Below are experts of layer 3 (counted from 0) of a mixture-of-experts language model. Rows are named router (the router's row for the expert), down (a neuron's output weights, with its number) and show model dimensions 0-127. Each number is 128 + 32 x the weight over its row's rms, rounded and kept within 0 to 255. Numbers have three digits each.
After each expert's rows: "comes before" lists some tokens at least twice as common just after its tokens as in all text. This comes from a sample of Wikipedia text that the model never trained on. Tokens count by the router's weight.

# expert 4
router:092179140142155077090106135086155171113114111114188119139145033066135127094137104143112130139124130143104101106146149155110081093157156109123123100131038144153117156111112079077155129157158096118132158095123128231131129146128136095184137076089113095111111122111103098085113119137167095158137175089138146148129100086151086112106207134138101112128054121194115160173083098108177114125138
down0:129099197199116074165126112157169085139112091148169112109072119193115141071091115097175131063164097138090129087151054116142133116108109093181125085212112106107104184170136132133157180138145129133115120119156098104128085064120118134118090160137158111134117103137087095096098137083120093105161149133101155121080144111098122095136174141141136148056120171086141098112090131146124099118059
down1:149112113078131126138181162054168160110096117115148160108151135143182087094111123061085115153145106107111095117113072085096115084107175162137108108087184089110180099111118100107145150111108074194083110085135168068177191072158114129163064062136091093113162086098128116172118141117199136147117115165113113107160113126150150104164100149092128122102099156102145118092136155152159160124109
down2:151142120080181081165126110096100108124122110100218167125128121053188172179137093165178135089061098102139083121143131154091117118166148081147146145157099127101101157163151126129132142084106075149119158174102140107083154104132139126157171165159117116128115152172069180182145157165095115190151160114100153198104190177140116125134140135066148104133143132107106148102121112129091140188139
comes before: " of", "s", ".", ",", " in", " and"

# expert 2
router:104182153129191056117154161101154149123125120141176107130135107115137166045088103126110101124183093128105124086177148099053093085165154190103116105138101170144174180109139145110161127140144131168076100158056165154123148161072097149175111116107168122120124123133123074098142095053178056126165136099139095144154081133113126103117171107121170166151093116126117125173119125108164148135115
down0:098125176156082158045155082060139093103135158102157124172138116127144082104142173146097156159099142126122103156109107159187161161091139169108155117143156146111161123143048126139139163106198133179080128161144154109131189168106113058144164082086082151116181071115117153118141090098134146108126103171145112077121141090115134110072155210122107164134116097138090116136142098121126180155124
down1:104144135122160120091131154115077117119169120124109075145155122069161150140077126124136142088149185078153127178137152103177167116127103131120186147072182100124160164101151143087165097202139169145097119104142153122103096137101129135029157117131059124110159117131122079137129134182141127178111096056195148137080122076155110149157189145134140146163086118185146112126157101151076110101159
down2:128132063121094133105135103116163129160122162128097121143179117167166140094144150159098120123067107119149215177196132195137102170092109111137089074117094119066179097101139126076130137162123165081111109142154127139135125118177115107081071134141071128115153130099062145115157145127161136132138119105132140132129163127165149166070171118125208097135164126226172127119143143174144131089174
comes before: " |", "–", ".", ",", ";", ")"

# expert 8
router:101119163123133113114143129054133183139133102128144110114113114115181104114124092053117160112127147138106060111172169126090047122169158129153137114095071073174106158085093130106083141145094082164140121146078162165119084156135106151166131098059112142120166145153093099061143112122197108145160177140119105132153099121212100059077189146125171144146118123142125155112118113138150095151131
down0:121122084059090048086119128035137139064148126126127162097056152131124181089126135138118130160170153159175101101124118098128123132127134112120112138087209140143161116097148099110107119129127108149101142151131154086132102102120103156124077136135159125084110088121121122118154100143106117105066180114167134168213149110133182117150179168101086117146113116126140099088083092043124163162183
down1:141166122140169101067151112104113115105061126117107124155105150126110102163130081164123029131136120232147117112154060131121113162138159134167171095141125129121092135120129137144144163134147172102161135130110161093106146210126102157102123128111117122091121117116116081071165171134090135047136171104177098113117144148077125129141125119050118058124142163101103187133155068155161112126175
down2:058195105145105150140109114153114098174138145144143147061154123139102120039084112113142138118104113181169097154180135113149157082112103127070092098107159161162062118112132160128075117162141106134092094091158090120106127139104188130116118120113138103153141150140201123127144056072070102072156162128141149139064085137144095112161136151129120120102187108081113132185139141201109116131130
comes before: ":", " of", " States", " information", " UTC", " ="

# expert 26
router:097180134164159127137148147110145093099103105146132102075106128053183182100165119140111101179203187093117117092130206151141141111134156164136116098108072172188122118126135100088097153182108125139075123117139133178109131120071072133153105085113149098112167123113102082113116132131219129144177163105178145161145086149157097130089145105114131161113102124181099151120126105180173150153091
down0:103128146121080142104115138071136143154127126119165132113143114157133065110093135173122126138101063115142135127130087172144098103151130135151091154080183119087169128062195109136091174157087085156129127156124101118128128140154122085100110171175191131149070113135082144145176082153194136079195146137131120160008125159162138134124161082176109144160155133142176122109093127102106112102080
down1:090187131153108129135112154143163133157170144141120109122134077152087090128129058075128193099083094112160106090104109138150145104135138158142144114142117140152169104078123145087119094101167031102057104135097135125122151063102156190085121124163182157141169101080109110129094151168115097058167136135134116158128166147126079121127077122151088171136105154123184148075163115194149153089132
down2:100066102095084141109100092147072152176082193160121106061105120140136160124097126077184205135139129115107207154213128109121113122089147081179133133130100135129159166090088125142135104081130120150093168135131148123155065085116105125132171136089120078121149105156132101098114137136129087147137089133144148107123122084098098088099135128145148099168119148074187129104186190105155067105119
comes before: " the", " to", " by", " in", " a", " as"

# expert 7
router:075148149134140093150133105099174152100114089124138161105147073097143150073075095107067089118169138119147097111199140132121080074120098154157131067137091136162161140086121110097138137158127048113069144119123182145079099154076161160144131104079104080135124119109105053098108124107147119131146201111172099177152116128148151066146119105068106178161119123118155166151098087148150148169131
down0:102172127134097181071095143162080171133205142108118099133186133148066105139085166113128162141108141197200090157132120133114127193111138091156116102108129152138134081130159198163127141125144092164113137190141138107097098191146180114092125123177107152137160185103130091110165148136133163106098193080175087116134173092112097168108118118104053174079105144132132127121125134151120120155132
down1:137126110068083123093154134101098119141104089151147133171184138149169138063088183153119121149079130096117171194160069118168106064141120119106182116166091155143123137157152146089175130158172134141135150137116123079199140133092089148132160141126180107121103083146132174136137179127119075115146137181156129096130148068153122064112186100141065140106097129169079188076134124098109155152110
down2:146171078106171063137078067075168104146150164169176132134195118158182130151165130095174153104116101146153105133078153103128147134143123125152177091139052109106146198107118073103094145169099119146129103116095148153119145114099143135097103151071089118151130118131168167093130127166122110143115108115101116141153223105167138156146087167096127069102113086116198132113156056132110124135104
comes before: "\n", "  ", " 0", " 1", " 2", " 3"

# expert 18
router:072203136172140125118168106092171157126086113154121165121145113083173137033097130099076087108149143167142111091191169156112083044140109141130098077134123128184172119114152099092114124169142110142071116110111171158121126152111095149129131106105129093130131119122121068126108106114174076100185178084173104159131088113144115093093151090117134148187112074139128123156083096126158143165167
down0:138113157148161171076177082087156200173133138127193129183165128102139136148120112199104098141118175117101152072164098095131136140120167139097137111120144090115112109097166098161180079178118090069151177162112108110117117167141177113142113143122129113165211170138169154144145147117158128079166084105118126159096122140098163165073170153126101144064101176159126133164114146083124087137174
down1:173103138045152168116164128115162099142084149070151167146092131116109109149165140065169097140183112170118182177102179094125111114129114117047088097197071111137113096153088095145089142145110131098157151137144102158138061145120152087119156170196122131070120132143163158141116157144061090205147133155131159167175165135106140127087117152143147173136136076141120127095132120112157112123141
down2:217115062076097135134150147067152062135125129099150082125127138101067144107103126152116122117179094124134138125100070201123136145110140108126142174187116162108155103114163131125082147128123115165118098109149067120072124164077153157142094155116077058134146078178169122103127094094178070145095078167110173064138137129105143163085142133096136132183152162156106135142117155149168120120132
comes before: "\n", "  ", " 1", " 0", " 2", " 3"

# expert 5
router:069152145105157077129148107105159127130150142152117122123112126126174121094137093061100107141171163144110150092137166174122114032118136165129156143094108131173154133118114119120131095144136101153093168148129203125080084135097105137139117138121106098127156079125074061076097105101166067130116151061115138174104110122154119074070105090098111109139070094208064096134150117100145055141123
down0:150077076104154160150092136090097175151095123151175133111090125092162048168097127134069104153144163027156117119150139085195146143080107177117093148147080148137105151153116099067104160099148092162146126181134122145108158122071139163060113124120044111172125116102179136143152152142127128112130144158122153125137130144149139080134086116144091065131111091120119133091153117117085057130122
down1:132107153143108140049164157089186129090058170100102118140100090145080152133139217140135133134146073171111153076143109132112141114194102122139084110167116117110066140112130177085136103081137056146161086123144129129130068154136098146114138106142090156187063157133143157101111173100134130155106180127150113124124117054148126145079092135153124106068184148127079135112097088151126158157126
down2:104151098119180152150142125109086112087097166122109143150167138106163134124107176163113135104112096106119192102060153151152112123087058114162198189103159093141093103123160162091122082137078130100106181101118193111118099172104120140114161093162132126140149159212154188129087107139113123170091065098106114107114091159089121137110116115072123145149112106105064096088077100140148163103175
comes before: " the", " a", " his", " an", " he", " its"

# expert 28
router:071124150112132089150162146088157130112127134152150131086123069079156127115129045079042095123152114099110181113131179135138076096206096167136157098076082151187162110051141113101103152133138123115148150150124135116126146105032177136160117081127142098088135131122127093115143110107133094102162163123140101132174070144179102085121151109081132177117142110134128132132141162091194141109133
down0:085105108098137155140101156145147146112147125121157124108110161153165140125116118079104081129122097132097145082151114187134121101109160114145096137198080160194127145146120141079217137152203150200083110138119133106132153097144170152150143107124132184166169153121121076144124044155049113120142131103115116135140097119107108136089024131118096129071194135076124093089160108113130149123118
down1:142152038129104141126113112153112120114136147168095075107139179143137157087077118138171094071113145185089109145181142179082155137106087170110108177124173153162111141132087102132206067100075097161110101163163087155161119121119143111158089086085108148113112092101220110082125154109144147070165100111119150146143119126108094108130114138180096107176131125156172185142136145131141102079114
down2:137126156139105131155163071067164124130165159111150088088140158157078159183155147122157128193147113122115162111149175055106076142113173153135111142162120174160063091085133120133122078082229082159135090082165141094077154140114081169113088149155130075108148127171125086142111111116158135153154177147139148101133149073133134135124067156158155144136098162109096110093168165141106159133147
comes before: "-", "|", "  ", " •", " Total", " Born"

# expert 31
router:086152195112141097141110118064164114113160124107125153109176033113092091084143109136080163206167123114093104097137149144090162072169108107121137092147098068191139148079104125079153116178123099131118133113054137165106144113095113128141124121108131099092156100163090103108146162073202093148129135120124093167149086092160120109113116103142139179137135120155084109113073149155193109141134
down0:139105162150106158092162144171112105175136151129122086076145106138132094108154071109097165140137110132107119143145117155140148120215058090104088123126184122068193169080095104201130137126131102102138111179096154198096105113102152135173079107020143143089126134128088094082135069099117159137205146113137135130108145173122147116165120167120102133179125137136128105146097093099107150134149
down1:148164074139182134111193174089112191201118153131100142127172137104078129200120151131154118067088147106156136173120126183151117137177122117148063126192107131072088130096160062180153076128117092134122118150139139079128129185076141118110059144110143137086142132123124126078137098127102125133159073083147109152167101140158130135125154111134083125058155127101157104128130140060125104132107
down2:168179172082087128100131207098171180089182168131159121147146117061129097107152159103070094129120108097114145134114067143147150124139094176122112093106129136145098182116163162155130139137094189132113089089128157120128126167129103127119150161038098132071120079153113115088198149125088063088160094123153127132149146152145091110076145101171144083148169114121053133138132100139121169111134
comes before: "=", "\n\n", "The", "-", "\n", "In"

# expert 0
router:133136169120160124139160100046110186112132123107078127129111124114154132119147127133091078171117102137074163099153132119134125090148137140114152061147084100180175141116128056077150136191134116087127154155131130144125074158116119100177051072143157053093114122148099067081120077118171128159140172086118148190156121126118111102093117136158120191124102058174140150113125113123183113167143
down0:157127127130154133144092145096153147042177076143051120089077146059100139168153139146138086165060141079153106146064158124126151096149147130113078148101129144102122116177132172119151149129125131194092127154137099173137140158093119151079152157169073157098104169114161128109154060161172104079101117083184147164122115191151089191129120131154148127133149155107126146141156083088123128149153
down1:115161120176123100042148161098074088195126184148122134105112070151174054133168115075092190119081151091162176132122106205120123116120089121098111119139153153121132120131111135141130101092127167145155092186151134103159112143128145187130087139102084145120101080128168101131183172135139128125060096083141103177161169148154104136154211145082131138084109138134134164117165135151126120119099
down2:056115094132153086088119132131112105109101086114136132161151128159153146147100164148159178119179145100130101186117157124138110171121119167107038135155138164110076124128111157094192159146106111111142062109153085143109160077194134140173107101148121128127141188162172167089151170148105147128101181128194114140086130102099163149127158136122146135145170114167205073202127137074099147104156
comes before: "ing", "ed", "s", "ion", "d", "ment"

# expert 23
router:061152122164102114099113121052113147118134105174177109121092118116134132090145139162087137131222158102098145091178165146121103108130086144136122092081065144178114096077101125095147174170139097126110100129119167216146147114126178158169124091119145102115141132113099106085119077120167112133145167105132112131154137096169150086111180071133147177180082128195077129151108108138173169115161
down0:134085147109128139201089175073073124143169136153105106150140162116117122145143203157108104131096097083140154111162123081159116113153162122159156135103146106117134146088136108123160084142145116098091065143094159129112163160138083126068120138161078120136157137170110146132098081197092117103116128172188124119134070164110140184194133081171086131078128074190062127167135075092101110119141
down1:164111143133097103115130085133135037100126103105114181134096128104155080095204100042083094098088105193111152110155104139109085148077149075175120167119132119102166137217112100186153146119124117165152106154086136129152145087138087079126102109048124124167142148169151161161165127130114104087139162144121142078117110137088100145141098152085100150077162102105107123120092128134114075133129
down2:113116164170205040110102151149169105149112177126135194132192133119086101181090161147069130157058130117193157104180114189119091137165201150105119113134143105095115121082084120180134102125129134122117147135134112073148128114140121099121135136091085151196089167150128156112134195183097150124094112108167095143156129141156142168122149128128136117107129123110162169140070163125173156159116
comes before: " of", ".", ",", " in", " and", " to"

# expert 17
router:081135130178160080096133096076177150144106120106177147103141077119170174048120130130130092156180136105141143106166179147141078113116137128112165103096098101150101175123125108127107110181117101141130061128097185171108136112140174157144111114088124124081102095110096085101093170050173079080158174100132090162099107103155098085117185133099138113202120119169125120134064152141128133097117
down0:151202106166145113173090141137061118093154160126100112170167155124104147157083121145149084132172158145107138168161146131169056148134124149081159104054147137054126141067075116090082167134137129126157136071122100101122149070089100127109141131171131124126171165109119176165164096151181058114165121107107135096139145121127167110096110176133164109117178196149096184138117109100100121118154
down1:125146144112066106143090097138079082136107072156175094167127082118149110132158164115159167143174086116097109112183101157171104125112067134155125121157128109062103144193107100086118125110147155138107102085148185097094092121134089091075123171153082114089150080123190118098135150114147120114146073157117176130141150138189098162089146136134142134138102094162077187182152131105162163104053
down2:159080098075185154127077133141094135167104150116167122132103107145159104042112168189105118115113117161083111170191100140114109121122158095128132115173090120119147159159139130081145087132065114118129113186145198083132138146152089173074118109117124175097130115194173133143142149129107094152079141121157215151189126108128074163091148114151143095127178070093122125156131120146188144116129
comes before: ",", " |", " (", " and", "'", " States"